Weights of a small mixture-of-experts language model, trained from scratch on English Wikipedia.
Size: 8 layers, width 512, vocabulary 50257, 118M parameters.
Experts: 12 experts in each of 7 layers, 464 clamped SwiGLU neurons an expert, 1 pick a token, a softmax router.
Training: a variant of Adam for the experts, 425M tokens, 8987 steps.
Below are experts of layer 5 (counted from 0) of a mixture-of-experts language model. Rows are named router (the router's row for the expert), gate (a neuron's input weights, with its number), up (a neuron's input weights, with its number) and show model dimensions 384-511. Each number is 128 + 24 x the weight over its row's rms, rounded and kept within 0 to 255.
Before each expert's rows: a language model's description of what the expert responds to. This comes from a sample of Wikipedia text that the model never trained on.

# expert 1
Leading digits, plural suffixes. First digits of day numbers, scores and times in tables and dates (W1, November 24), plus plural or taxon endings such as -idae, -ensis, -ians, people.
router [137 123 146 122 140 122 157 118 144 109 118 188 106  86 148 116 130 104 148 121 172 143 167 102 134 118 127  91 139  99 182 112 110 111 163 121 162 164 120 111 124 126 144 133 129 116 151 137 129 100 175 116 125 122 146 114  74 112 154 127 146 135 130 125 147 111 154 118 139  88 110  98 144 168 122 113 113 199 120 102 117 135 160 120 135 141 137 172 105 103 133 141 122 129 111 175 131 149 142 135 101 125 130 139 156 136 131 161 136 123 120 145 133 148 117 146  98 127 123 160 116 109 119 137 149 116 103 103]
gate1 [131 123 114 145  99 118 131 134 141 147  92 152 128 147 117 134 109 170 149 114  93 107  90 136 137 110 124 131 119 109  86  95 150 169 131  93  93 119 144  61 127 158 157 139 136 126 192 153 114 146 152  86 118 110 131 131 133  94  88 116 128 160  64  95 110 118 158 117 142 155 130 136 138 120 145  85 108 142 108 100 120 111  75 176 141 128 109 113 146  94 134 119 131 155  88 156 111 134 112 140 153  87 104  84 133 132 123 141 140 125 141 148 138 135 133 100 107 139 117 142 111 134 135 121 109 111 133 134]
up1 [137 141  87 134 115 161 131 133 133 116 151 109 136 162 150 140 138 160 112 132 166 130 156 124 171 106 125 115 117 105 112  97 146 154 134 108 142 119 136  76 134 149 158 138 138 120 156  79 157 143 115  62 157  89  99 114 119 153  85 138 118 141 111 103 162 158 124 105 139 131 135 138  90 108 135 145 106  44 110 141 134 141 129 173 162 116 135 103 154 125 117  94 133 129  96 125 106 109 136  96 125  96  86 123 114 158 123 115 109 121 115 118 160 172 136 111 122 126 111  74 130 136 138 131 100 162 101 167]
gate2 [123 130 117 143 123 165 122 132 151 156 130 138 123 156 140 134  82 131 108 139 140  96 140 155 144 133 133 166 120 152 167 171 119 104  92 126 167 121 151 124 105 115 115 144 123 168 101 149 122 113 124 120 120  99 158 133 128  97 161 148 140 122 160 109 130 145 128 131 116 146 143 127 149 127 123 118 143  84  88 115  87 142 157 119 146 126 130 126 135 170 142 117 159  89 118 124 151 118 101 105 141  88 138 142 125  91 105 137 145 111 124 132 166 154 117 165 161 110 146 108 163 115 168 131 106 115 133 155]
up2 [155 142 143  89 102 122 130 137 143 119 127  93 105 137 146 112 148 157 139 192 110  99 132 129 136 141 137 138 127 150 116 146 168 147 129 154  74 135  97 193 171 113 161 184 133 109 163 120 130 158  93 124 102 171 171 172 141  97 133 111 109 169 148 131 115 133 137 102 142 176 140 137 124  95 122 119  51 124 126 132 186 156  94 142 145 138 157 111 135 132 119 182 114 126 145  87 116 130 176 120 160 113  93 105 112 119 103 170 152 133 161 122 122 103 127 117 136  88 126 107 147 104 109 177  81  98 137 127]
gate3 [127 112 110 151 130 121  84 145 154  88 132 139 102 155 154 116  93 126 121 132 106 103 162 141 174 120 150  98  88  92 129 136 139 111  94 127 143 138 125  70 155 156 124 125 131 130 129 159 114 131  70 135 167 132 126 134 105 147 147 119 100 177 118 152 110 106 101 157 174 125 127 143  90 113 164 130 107 105 135 147 136 151 157 124 147 137 131 132 119 137 138  94 107 117 119 117 148  98 135 128 136 175  80 111 155 116 143 115 130 113 160 152 102 155 134 162 133 151 121  57 118 170 121 118 131 121 158 109]
up3 [108 136 136 139 134 156  79 175 123 121  97  98 145 122 116 145 109 167  93 172 128 107 155  93 155 133 122 133 107 114 133 120 136  93 105 103 113 117 115 128 173 123 140 148 101 131 127 137 134 119  94 135 138 148 142 142  95 146 105 140 121 146 163 165 131 127  86 190 150 127 162 101  72 125  79 126 125 145 108 132 123 108 136 134 119 151 120 105 119 149 142 150 107 167 130  98 151 121 141 181 133 124  96 155 163 102 127  94  82 117 124 134 115 134 108 130 143 118 134  52 185 111 115  94 135 104 179  99]
gate4 [135 159  96 130  96 112 105 138 148 182 154 121 126 110 104 117 123 121 114 179 100 131 124 137 137 156  94 123  97 108 118 139 100 137  89 188 142 111 124 123 123 141 134 126 128 153 117 100  72 114 133 103 132 167 166 123 134 181 107 115 116 106 124 122 125 121 158 131 107 136 110 157 135  78 100 109 121 123 131 164  93 164 117 152  89 122 151 114 158 135  88 162 159 144 135 165 145 142 105 136 136 122 110  82 161  68 107 118  98 124 121 111 123  84 117 132 141 147 115 131 113  82 149 171 119 112 144 148]
up4 [108 125 138 148 109 124 125 142 141 129  90 117 159 128 118 101 161 116 127 115 150 119 137 129 159 104 135 154 141 141 159 124 132 139 122 103 113 102 142 110 163  89 127 149 117 160 125 148 136  99 117 139 125 151 143  88 103 124 156 135 105 190 115 148 169  82 147 102 181  86 150  92  94 134 128 147 131 142 130  88 148 121 150 130 151 160 173  95  98 133 146 136 147 128 112 131 134 133 105  96 142 145 146 155 141 139 142 100 146 123 159 131 123 162 131 171  99  88 151 165 140 157 125 110 116 124 130 141]
gate5 [105 133  94 116 166 161 100 141 139 153 122 106 140  98 116 155 129  98 135  71 135 161 130 126 133  90 152 131 112  89 153 146 124 131 134 129 145  86 105 149 130 125 142 126 129  81 120 127 167 152 135 150  88 140 165 138 109 107 125 102 137  91 112 167 102 102 102 149  85 102 110 137  97 132  95 110 129 116 117 125 122 114 130 101  73 168 120 113 101 151 109 129 125 187 145 105 107 115 107 128 126 121 105 136 106 126 148 159 124 129 139 126  96 131 123 117 164 127 131  83 158 117 139 118 131 175 152 114]
up5 [102 185 148 128 118 162 129 100 149 135 204 123 110 125 109 116 120 144 129 118  86  87 113 148 146 181 131 101 105 160 136 115 155 108 148 131  87 137 153 123  96 101 110 114 134 130 116 120 116 145 169  94 127 166 133 118 111  86 146 109 108 139  94 143 151 186 160 123 141  93 151 127 106 113 156 128 122 115 143 129 131 148  64 137 126 102  94 123 120 114 125 144 153 110 127 163 110  69 141  88 144 168 112 108 122 115 164 117 163 142 173 149 130  90 151 108 129 124 119 110  98  90 193 125 112 111 177 142]
gate6 [143  80 145 109 136 131 154 131 113 149 132 121 132 130 134 128  99  89 128 141  75 140  86 146 106 136 145 167 137 111  98 114 132 103 180 103 145  97 158 123 148 185 106 141 145 116 156 118  94 152  98 105 113 105 132 127 166 111 147 143 157  94 146 157  98 140  98 137 133 104 163 142 155 148 135 117 145 165 143 158 129 132 111 148 138 123 121 129 130 132 155  88  72 151 145 146 217 165 151 134 139 109 130 114 137 118 126 101 123 117 131 103 101 133 100  90 139 119 116 133 165 113 150  73 119 131 106 149]
up6 [ 97 154  69 118 127 113  91 210 134 104 143 104 145 103 124 145 121  85 115 119  87 127 142 141 178 165 124  57 172 127 133 108 175 101 113 142 134 109  89 121 139 135  99 128 164 147 141 101 131  82 106  87 146 129  70 153 106 131 102 106 115 109 110 122  97 153 107 120 132 112  87 139 122  57 146 137  91 116  67 148 145 166 118 119 121 104 110 149 127 128 136 134 102  97 133 161 125 141 151 155 113 153 150 141 151 112 152 143 137 128 123 130 121 125 123  93 123 152 129 120  91 121 146 155 103 154 140 109]
gate7 [177 144 141 133 130 139 134 150 119 115 122 138  72 188 106 138  87 125 164 103 123 130 106 136 146 142 106 118 126  88 139 140 132 162 118  82 142 143 146 126 138 155 109 138 132 146 177 147 143 162 132 131  92 124  82 151 142 143 143 139 146 113 145 113 107 133 100 138 187 105 105  89 114 117 128 144 125 134 126 135 135 172  98  94 153 134 162  89 145 115  95 105 136 141 130 147 169 125 129 144 135 115 126 156 162 131 126 159 162 135 145 124 141 138  96  94 138 178 149 127 122 125 104  85 108 119 134 134]
up7 [166 148 132 140 155 115 122 107 125 125 165 156 119 145 168 121  73 143 161 120 124 133 109 148 131 111 151 143  93  80 129 155 131 128 120 130 115 143 180 140 120 153 151 127 145 141 138 184 122 129 132 149 160 101 130 142  78 146 151 111 137 121 141 103 142  98 122 128 134 119  86 112 119 122 151  96 176 136 161 169 165 145 128 152 114 131 140 115 159 125 161 155 119 119  96 120 108  99 120 145 133 127 158 117  98 181 126 125 106 134 149 154  87 151  97 122 145 139 147 118 126 124 126 114 116  99 120 145]
gate8 [126 145 147 118 118 122 147 153 158 123 127 156 171 119 162 126 108 147 131 150 150 109  78 127  80 149  97 138 150 115 164 117 182 137 138 106 153 116 128 134 125 137 104 118 128 173 129 120  81 139 158 162 143 169 131 112 117 162 120 157 123 108 133 127 128 144 118 146 172 144 106  75 163  66 131 126 123 126 105 129 174 132 145 157 140 141 118  76 138 121 141 110 166  74 113 128 124 125  79 122 105 133 129 118 108 133 151  82 106 125 114 123 149 107  90 165 125 163 111 116 132 160 147 133 159 171 116 119]
up8 [146 119 113 105 110 126 127 178 136  89 144 155 101 116  97 129 103 131 171  99 105 134  94 122 152 165 115 145 165 161 136 132 124 138 149 113 154 132 124 106 113 137 103 103 127 120  91 136 171  90 115 140 104 151  85 147 139 128 130 134 138 135 131 133 126 154 128 152 129 123  76  99 133 120 189 134  90 111 117  81 108 149 130 165 167 130 140 129 132 123 150  89 141  93 101  93 198 148 123 121  78 123 140 112 161 104 128  90 103 138 138 124 215 118  95 149 140 192 134 132 125 168 121 149 146  97 167 133]
gate9 [106 126 152 131  87 113 126 117 140 175 149 163 124 113  99 154  99 146 125  84 141 156 154 134 102 144  86 128 101 119 128 115 147  86 100 104 121 135 136 153 146 136 153 143 110  82  97 107 122 118  92 135  89 152 115 142 133 112 118 151  70 143 130 198 136 136 122 127 144 114 133  96 108 167 143 155 153 159 147 148 122 121  97 125 134 172 116  95 144 103 108 171 111 124 175 120 172  96 118 159 117  92 129 152 118 163 117 170 135 161 156 127 153 140 118  73 140 124 162 156 139 120 116 103  78 117 145  78]
up9 [125 112 110 106 128 124 110 149  97 141 176 124 144 145 168 137 168 167 122 108 114 118 110 155 139 168 131 123  83 123 143 167 130 139 122 127 113 158 151 159 119 145 155 121 124 140  60 117 122 143 122 137 111 119 110 133 173 106 131 141 125  91 155 119 161 131 139 136 104 135 145 107  79 170 122 153 179  97 111 159 148 107 115 143 158 127 101  83  86 107 100 138 117 101 129  78 146 114  86 122 132  84 114 189 188 144 105 149 158 130 112 139 154  69 132 112 126 143 127 118 155 113 126 127 112 132 118 155]
gate10 [ 63 100 116  97  96 152 132 147  81 102 141 126 135  98 106 124 143  82 156 136 101 114  90 157 144 138 116 138 138 147  82 169 166 137 138 140 121  97 128 123 148 157 136 145 142 115 107 129 114  96 112 113 116 137 109 174 183  86 148 120 156 124 108 150 143 150 201 103 103 115 127 147 121  83  70  95 150 136 130 112 111 124 128 156 124 135  92 121 117 101  83 140 114 168 175 125 108 157 194 123 144 100 123 124 119 134 116 100 155 146 110 104 119  96 172  83 155 131 156 154 114 123 118 135 132 141 142 138]
up10 [128 113 136 142 177 124 150 154 115 137 146 164 147 106 161 110 138 143  84 170 105 115 140 113 126 132 154 164  99 129 116 152 141 164 113 135 126 127 160 123 149 173 124 167 140  86 151 138 150 107 140 140 112 119 102 107 113 152 135 158 137 109  97 134  98  96 130 160 123 100 133 103 127 141 121 125 158 135 124  97 184  81  81 163  97 117 165 109 134 154 118 115 104 163 135 139 133 167 137 124 122 119  72 166 141 107 115 137 134 124  81 121 110 122 119 122 133 128 120  94 145 134 133 132 112 144 115 157]
gate11 [123 110 113 157 137 106 107 127 124 155 101 138 110 106 112 143 115 136 114 148  99 138 134 115 130 132 114 122 101  96 103  95 127 166 134 113 109 135 115 119 120 107 164 140 166 133  94 153 107  98 167 161  88 144 115 102 128 104 153 131 141 126  98 147 133 112  91 119  75 110 121 133 138 160 113 142 107 115 164 127 110 155 131 100 129 106 143 126 125 129 117 110 138 161  99 118 146 140 175 107 141 118 130 137 142 121 122 162 128  89 138 116 136  61 170 120 117 115 142 165 139 126 126 134 111  93 140 127]
up11 [108 142 110 101  96 139 140 138 132 152  92 144 148 107 181 158 170 123 140 149 124  91 129 108  75 131 153  82 132 157 154 130 160 186 177 147 102 125 107 123 100 166 165  79 129 103 114 153 122 118 144 134  78 134  45 156 111 115 132 112 124  94 119 124 135 105 195 146 127 147 135 130 154 164  90 172 132 142 163 112 102  75 127 126 121 131 120 128 103 114 112 144 110 160 162 137 143 130 121  83 123  89 104 153 176 120 104 138 136  79 135 126 137 125  95 100 118 127 133 123 153 131  71 138 165 120 114 121]
gate12 [112 192 104  99 119 123 117 122 155 148 133 184 165 120 127 162  92 158 147 180 155 142 160 139 131  89 167 140  97 118 150 100 158 148  76 146 126 113 146 129 158 113 128  79 110 142 133 130 116  97 130  91 131 145 148 166 106 119  77 156  85 117 120 120 136 133 122 134 119 132 135 138 155 151 116  95  85 121 116 137 128 126  98 139 127 104 100 102 137 102 102 131 151 153 142 133 127 145 151  86 156 141 104 171 149  76 164  87 132 153 169 107 145 144 101  90 130 152 133  88 131 153 146 114  90 132 113 148]
up12 [133 197 100 143 106 103 133 129 167 159  95 113 147 113 128 104 122 109  91 177 105 177 139 140  89 125 161 183 132 141 112 125 149 169  85  95 117 130  95 102 121 112 121 132  93 143 108 139 102 110 134  91 119 123 149 150 134 132 125 118 130 150 150  97 112 131 158 118 106 126 107 155  85 129  85 128 149  84 103  86 123 144  87 145 176 125  84 122 125 129 108 116 102 125 136 109 128 148 113 142 155 145 115 135 146  93 139 141 109 158 120 126 122 113 125 110 125 149 105  97 142 158 148  98 102 122 134 118]
gate13 [111 143  93 107 145 132 132 106 152 126 147 126 132 126  93 158 101 145 109 146 137 143 124 143 128 129 181  66 130 136 117 129 156 172 127 126  92 126 113 152 139 116 125  93 118 172 123 129  95 173 106 115  94 110 131 138 106 150 106 131 134 136 143  88  69  77 125 114 113 132 125 131 138 139 127 134  96 112 136 132 139 161 136 130 165 154 102 122 148 133 137 115 116 137  91 108 121  88 121  45 101 151 128  73 122  55  87  88 164 163 150 106 135 150 128 106 120 166 116  70 132 100  98  78  91 122 118 162]
up13 [113 135 109 106 179 145 111 109 118 155 119 115  94 153 117 133  78 115 143  97  74 134 116 143 135 157 141 118 102 106 146 131 138 111 175 109 122  84 116 151 123 180 112 127  94 147 132 150  76  98 122 146 146 119 102 128 193 114 150 121 122  92 149 147 121 160 146 125 108 152 147 129 147 136 133 165 108  87  82 146 118 177 128 106 131 128 114  78 126 167  89 124 187  71 168 138 153 149 180 159 107  88  99 100 127 115  89 129 161 164 158 166 104 108 153 110 124 148 171 104 155 118 139  72 124 134 154 148]
gate14 [ 60 139 161 136 162 123 134 141 116 117 120 170 129 134 120 142 115 143 153 133 134 121 154 134 164 128 144 117 131 134 156 122 155 101 122 152 132 126 149 113 155 109 145 101 106 175 125  91 154 130 144 108 153 167 139  97 161 114 129 128 153 160  95 137 128 106  93 115 143 122 138 108 131 101 149 169 126 132 133 131 139 132 104 127 103 105 124 128 137 145 125 158 164 143 144 111 101 129 138  74 134 117 131 120 118 140 135 132 109 180  87 166 144 139 178 135 123 156 121 174 144 112 110 144 104 130 129 107]
up14 [122 143 125  95 153 142 131  99 137 106 121 187  84 143 146 158 134 143 136 131 139 114 139 131 142 150 124 103 155  93 127 137 145 153 110 122  75 117 131 116  94 166 146 137 170 142 156 163 129 104 151  75  93 151 108 103 142 129  86 143 100 112 111  77 114 109 130 158 101 124 126 130 177 132 152 137 102 151 117  75 171 150 131 130 161 146 102 113 157 140 130 153 115 131 148 157 113 122 178  91 138 116 151 109 107  91  91 131 162 178 133 170 135 102 133 135 108 142 114 154 116 116 154 171 130  96 124 132]
gate15 [ 99 106  94 171 141 140  99 110 144 117 141 159 106 108  86 124 116 137 133 122  93  94 113 109 144 127 135 158  86  90 153 112 146 159 129 115 135 120 100 112 115 155 127 145 160 149 118 125 125 126 150 123 139 178 105 108 150 144 108 132 145 100 152 109 150 122 124  91 126 136 102 123 163 126 130 136 136 109 175 145 123 153 155 132 167 130 172 112 137 173 161 157 175 116 117 116 178 139 125 125 158 172 164 143 121 120 147 120 102 183 151 124 122 145 101 124 125 128  98 101 167 187 144 139 153 153 136 122]
up15 [117 111  88 136 136 123 131 113 151  93 131 118 120 116 107 137 138 150 141  93 102 154 103  92 158 137 141 142 131  79 107 135 135 136 152 141 154 112 125  83 136 146 118 148 157 117 145 110 147 138 187 149 132 142 120  71 108  98 113 143 161  95 119 145 120 122 132 149 101 145 135  92  96 145 134  98  72 151 152 128 130 141 122 143 147 113 168 127 135 178 173 125 119 115  88 102 177 177 145 136  95 188 164  95 132 114 139 116 106 151 133 119 164 152 104 149 125 124 100 116 124 140 177  93 151 154 123 115]
gate16 [171 171 127  92 106 111 151 163 107 130 102  89 123 121 120 170  92 145 136 135 146  93  93 117 161 103 129 139 160 132 105  96 138 133 172 139  88 137  96 145 148 164 124 174 123 127 181 119 134 138  78 130 177 132 158 128 130 122 114 105 111 120 179 139  96 141 107 149 107 154 158 149 114 130 166 134 121 148 107 119 117 140 115 161 101 146 101 151 119 138 125 142 109 164 120 115 114 139 169 133 120  93 104 141  98 100 135 124  70 163 151 138 115 114 161 133  96 146 132 110 149 128 137 132 119 138 137 109]
up16 [152 150  89 129 157  91  93 105 147 113 149  83  78  76 147 147  62 124 128 135 155 125 130 126 161 114 155 130 132 125 106 152 118  78 132 128 137 121 138 142 121 105 123 177  77 119 153 152 115 138 144 147 153 130 151 127  95 146 147 133 152 104 121 126  78 122 115 148  95 122 151 112 163 157 162 146 110 135 125 123 141 150 163 160 117 140 131 102 133 128 145 155 124 115 123 100 163 118 114  75  91 109 102 167 103  98 166  95 124 141 121 141 126 109 134 156  85 172 115 116 123 116 196 108 156  90 147 117]
gate17 [140 156  81 115 153 124 113 120 134 104 105 116  84 144 154 126  71 110 126 162 100  93 151 176 144 149 101 130 159 107 109  97 140 116 128 140 193 100 111 118 111 137  93 140 100 138 131 111 143 138 115 143  93 122 157 115 187 101 104 123 151  84  90 112 128 117  87  95  87  76 124 125 106  80 111 119 100 104 143 137 129 154 136 130 144 118 130  96 135 144 101 140 151 117 131 165 152 150 175  91 114 127 112 113 132  69 168 116 159  95 128  92 159 116 133 106 125 144 116 108  74  88 147 192 152 130 133 164]
up17 [105 111  84 138 146 133  83 108  85 138 104 129 104 108 108 137 123 127 117 159  79 129 139 151 159 125  86 148 140  76  99  95 106 113 120 153 175 148 157 117 112 155 113 162 113  82 160 143 173 143  92 167 120 117 136 130 138  99  83 150 107  81 110 122 121 140  88  64  82 129 110  94 108 150 130 108 138 119 157 133 105 113 138 155 117 131 145 137 113 143 104 130 104 113  90 163 133 137 104  30 103 118 101 103 115 120 116 159 105 138 157 116 106 114 141 140 119 140  90 121 101 139 147 134 150 127 151 139]
gate18 [155 141 110 150 109 112 137 129 146 167 154 124 127 175 117 105 132 115 131 140 125 106 143 154 134 138 104 126 132 106 115  84 114 129 145 114 109 123 129 149 108 160 140 127 134 144 101 160 163 127  73 148 127 158 137 164 150 127 132  89 128 157 133 179 111 141 111 123  70 125 164 124 136 111 110 117 157 125 182 150 122 102 156  98 131 151 112 110 147 136 106  75  80 125 108 128 101 131 145 122 169 143  58 153 151 129 118  93 119 115 114 128 107 105 136  78 122 117 149 144 122 192 135 132 142 108 105 115]
up18 [151 128 118 119  79 183 139 104 139 167 159  95  89 159 129 106  88  99 138  97 105 132 107 113 133 135 123 125 140 104 105 112  79 117 138  97 125 155 120 117 146 105 110 116 119 106 123 153 137 170 121 154 129  97 155 128 133 137 150 114 122 119 166 151 101 130 101 131  78 138 142  93 159  96 108 153 124 174 125 127 134 132 134 105 133 139 101 142 157 150 124 102 123 105 102 139 132 181 127 146 121 153 125 116 125 131 119 145 138 100 141 160 130  80 113 155 135 121 147 135 128 125 148 118 188 130 101 128]
gate19 [139 103 149 150 115  71 129  90 122 199 161 118 131 146 118 134 120 146 145 136 137 158 134 123 118 120  89 147 158 161  95 120  88  87  96 107 100 139 152 128 140 122 131 145 154 124  87 168 113 123 143  72 103 131 178 143 111 137 128 129 131 137  83 155  90  74 137  80 137  95 130  91  78  92 133 141 132 134 148 110 110 103 123  96 111 117 157 103 122 172 126 117 135 105  70 172 120 129 119 112 154 102 127 109 149 122  99 121 141 147 146 109 171 133 152 121 132  69 162 132 142 111  84  98 109 141 155 121]
up19 [112 137 106 102 168 117 118 141 130  78  55 165 138  99  93 124  87 143 112 117 103 162 115 120 139 139 126 129 146 109 129 162 142 120 103 185 127 106  96 175 124 124 140  93 143 134 164 132 106 135 142 154 139  91  99  96 127 180 107 143 119 123 101 102 144 138 112 145 140 127 135 154 130 127 114 149 109 122 100 141 111 161 135 147 163 108 122 120 126 129 144  68 164 155 144 136 131 110 160 138 121 156 107 130 138 105 156 140  84 172 150 136 122 110 137 105 128 151 146  78 119 108 143  97 147 130 162 123]
gate20 [ 88 155 106 123  90 118  92 127 144 170 121 191 124 123 157 155 102 152 135 122  85 124 133 113  84 123 115 130 130 141 110 131 161 141 142 145  87 126 158 113 180  75 158 109 129 116 136 143 157 129  81 129 152 179 138 131 115 134 122 105 143 143 134 141  96 146 141 134 114 181 142 138  99 106  99 143 107 101 145  96 112 123 143 165 222  83 140 159 105 145  71 133 129 139 165  91 122 104 116 117 118 134 115 112 125 120  86 124 131 164 164 115 130 105 115 141 137 135 114 121 160 130 104 152 140 120 105 137]
up20 [138 172 101 105 110 106 157 158 107 163 174 141 142 104 104 112 120 139 128 108 163 150 138 140 111 152 109 121 132 180 109  92 172 135 126 128 114 123 163  89 161 145 118 120 122 117 116 107 137 133 168  85 114 155 104 154 161 139 118 101 102 138 106 168 116 125 162  83 134 176 134 123 143 156 139 151 140 135 111  91 154 160 138 124 162 161 171 137  97 153 106 123 108 200 152 156 125 111 145 153 165 117 163 143 150 146  93 126 119 163 176 151 103 174 134 118 163 141 149 149 113 130 132 172 135 168 102 122]
gate21 [128 128 117 106 116 125 120 124  95 165 130 134 116 146  78 166 147 121 140  84 133 170 101 123 170 142 129 143 110 150 149 146 158 151  97 113 118 116  96 155  78 101 140 158 118 155 154 140 112  97 116 141 157 198 115 116 159 123 132 102 149 152 115 162 146 154 124 122 154 162 162 112 106 131 176 160 129 119 133 131 122 139 121 132 176 127 132 128 161 131  90 161 146  93 148 147 137 110 142 122 126 107 109 106  98 142 105 124 164 152 152 128 140 113 138 113 127 116 112 173 105 136 133 114 144 108 131 170]
up21 [148 140 126 166 109 125 133 150 140  75 118 127 206  76 137  78 140 160 128 122 145 124 115 150 129 150 107 100 115 136 104 140 119 112 155 158 111 163 142 103 150 111 131 111 154  69 108 136 101 140 116 131 164  70 147 143 121 145 100  98 131 148 135 121 118 102 165 124 154 119 117 155 129 125 108 103 139 113 130 124 117 142 138 149 143 144 145 154  88 154 128 126  96 169  80 136  99 125 121 121 151 143 149  86 179  99 159 100 128  90 166  98 122 115 134  91 151 121 136  99 130 129 110 129 107 134 106  96]
gate22 [129 168 119 146 131 148 135 117 113 132 163 168 105 151  97 141 110 150 121 155 133 109 154 182 148 167 163 137 106 115 144 102 135  99 108  94  91  89 148 138 137 147 154  95 131 100 122 126  93 133  88 126 112  78 123 165 145 113  89 156 131 152 124 153 154 146 155 149 147  95 120 150 140 113 139 144 123 164  95 112 122 141  97 159 110 101 122 119 165 172 121 141  93 161 127 131 135 115 121 131 156 118 112 158 120 121  80 107 150 135 174 111 120  86 107 103  96 110 125  99 114 145 138 121 135 122 153 135]
up22 [150 135 146 139 143 177 116 159  82 100 108 105  90 117 108 118 111 127 123  99 164 129  96 134 128 181 134 154 136 108 111  89 106 171 140 160  87 112 130  92 125 123 147 151 111 113 134 110 153 110 109 152 131 104 100 165 106 166  76 140 166 137 144 159 179 129 155 148  80 104 108 114 142 125 154  83 122 141 110  95 117 101 106 150 111 110 136 134 145 188 153 161 150 161 142  90  93 122 107 154 162  82 128  78 117 100 106 110 104 109 139 159 139 110 154 129 128 127 111  91 103 125 129 124 123 120 111 156]
gate23 [102 151 112  87 131 101 161 111 102 121 122 112 104  92  89 129 123  83 122 106 134 105 110 122 136 102  95 131  97  86 134  94 159 113 134 154 152 125 176 154 120 143 109 148 140 150 120 139 108 110 116 176 124 153 172 110 127 110 160  99 140 117  78 127 135 119 117 119  84 166 158 134  84 106  98 111 114 153 125  94 156 193 144 155 150 158 102 110 135 149 143 120 113 142 127  85 153 142 111 165 134  99 129 135 119 118 123 121 111 194 155 137 130 126 124 124  99 132 143 151  95 140 121 148 115  94 165 121]
up23 [118 179 157 101 144 128 159 107 148 112 144  84 123 142 117 123 116 129  90 170 112 109 102 106 107 111 173  76 128 116 126 101 166 150 114 116 144 128 156 137 174 131 114 108 135 147  86  96 100 124 140 107 125 118 174 137  87 123 129 106  84 140 110 128 133 137 116 134 128 139 129 153 112 158 104 132 144 126 154 132 160 148 204 127 158 137 157 112 117 152 145  98 125 148 145  93 146 138 164 146 139 126 109 108 152 115 122 118 154 142 141 131 158 160 122 117 100 109 136 142 119 151 103 157 146 147 148  94]
gate24 [141 136 121 134 153 151 106 127 111 170 104 114  87 106 130 142 114 160 114 119 114 168 128 102  90 151 136 128 184 122 148 137 132 119  96 132 133 104 149 148 146 121 123 125 124 135 101 144 108 178 122 154  95 132 106 138 118 105 127 105 109 163 122 108 112 126 172 123  98 137 110 103  90  93  91 106 118 117 110 118  68 161 120 140 109  88 167 115 142 167 147 113 108  97 116 101 115 130 136 160 122 117  96 147 159 101  55  73 114 133 213 126 120 136  88 134 153 184 115 140  95 108 137  81 110 154 148 157]
up24 [115 140  72 120 172 156 135 109 138 195 118 105 120 150 130  98 148 144  90 141 144 109 144 169 124 120 172 149 120 128 138 167 159 132 113 144 138  91 124 129 124 132  79 153 130 132 154 122 145 136 117 145 114 150 117 148 134  91 113 144 144 100 150 147 114 186 190 137 135 132 141 130  95 135 112 182 127 107 184 153 110 149 118 152 115  87 132 113 174 142 126 101 167 100 140 106 167 181 138 133 141 125  90 126  78  99  91 157  87 135 138 123 160 118 128 118 137 128 138 110 134 135 104 122 141 139 123 176]
gate25 [174 170 140 105 129 142 193 146 108  90 107 122 146 131  87 119 106 110 111 184  95 118 119 144 151 150 103 124 143 138 116 117 134 124 157 127 141  90 159 125 160 190 122 164 141 101 135 138 113 146 131  98 170  95 125 128 155 115 130 115 131 162 131 130  73 112  97 138 140 120 130 100 101 131 159 137 148 108 138 122 120 126 158 129 189 111 124 109  99 124 131  88 111 110  68 122 117 120 128 117 119 118 107  86 128  96 107  88  88 107 128 104 149 134 133 127 119 124 148  95 148  97 155 122 127 162 137 162]
up25 [180 102 152 131 101 127 151 144 136 141 123 111 109 138 101 122  74 142 145 140 154 135 148 158 128 131 109 141 144 112  98 117  89 105 114 132 127 120 119 134 138 123  98 140 150  85 114 130 120 185  55  88 175  90 120 152 133 138 141 123 138 173 117 152 139 119 134 134 146 163 123 118 125 139  66 157 125 142 128 141 165 153 126 136 151 128 108 116 123 160 135  95 163 149  71  87 160 129 144 100 165 128 120 123 112 131 106 112 123 180 146 107 168 113 141 159 134 106 148 120 140 144 128 135 105 110 131 116]
gate26 [ 99 115 129 119 148 106 145 157 114 115 136 158 116  95 139 132 135 126 112 157 123 124 123 140  99 141 138  89 145  73 114 169 176 151 104 128 133 152 105 128 124  93 141 126 151 115  68 120  94 123 131 102 136 112  65 139 136 173  85 109 159  89 151 104 147 164 169 113 119 171 137 154 129 159 128  95 106  94 116 165 142 130  91 131 148 162 122 125 129 104 119 132 122 135 144 133 114 105 166 140 129 113 122 159 141 120 130 153 143 128 103 132 101  83 111 126 112 141 117  97 122 156 118 147  84 118 137  99]
up26 [139 120 143 104 147 131 101  85  82 139 144  85  92 167 137 141 110 174 151 120 137  99 107  97 150 115 119 152 107 151 119 117 100 178 140 118 115 123 118 133 133 132 165  77 143 133 110 109 138 110 145 125  91 194 154  89 134 152 157 141 136 112 107 139 105 154 131 109  97 131 119  90 130 127 104 145 157 123 138 156 117 113  96 143 152 107 157 142 140 184 107 121 129 114 102 157 116 117  57 164 159 153 151 107 162  81  89 109 119 116  78 127 147 164 129 122 148 142 130 132 127 130 134 148 138 129 125 145]
gate27 [174 137 135 125 105  90 131 102 106 123 127 102  96 108 138 118 111 138 139  80 168 142 113 172 133 133 130 113 177 152 149 127 129 133 109 123 136 117 135 131 147 147 108 123 137 128 121 111 114 104  77 110  93 140 137 106 134 101 132 101 153 121  99 139 150 142 131 117  99  92 155 147 125  92  70 141 118 124 123  91 113 134 117 127 128 101 151 109 142 156 123 115 147 181 154 153 167 125 154 134 135 125 113 143 109 114 143 125 155 114 151 106 171 133 158 119 120 149 133 123 115  86 142 156 139 114 130 108]
up27 [102 115 134 140 109  86 129 141  99 139 150 111 103  81 114 146 150 106 118 173 146 164 139 131 135 106 103 126 171 124 130 129  91 119 136 107 135 107  93 120 169 130 141  77 115 115 156 116 162 121 101 124  76 135 155 136  90 126 115 114 121 148 133 152 138 110 157 131 100 179 138 137 153  79 106  99 135 120  93 108 126 124 121 118 134 129 145 114 162 111 127 117 150 157 111 159 125 115 106 162 143 123 178 100 115 124 156 128  98  85 120  81 139 127 173 151 123 147  90 120 118 165 158 148 148 120 131  80]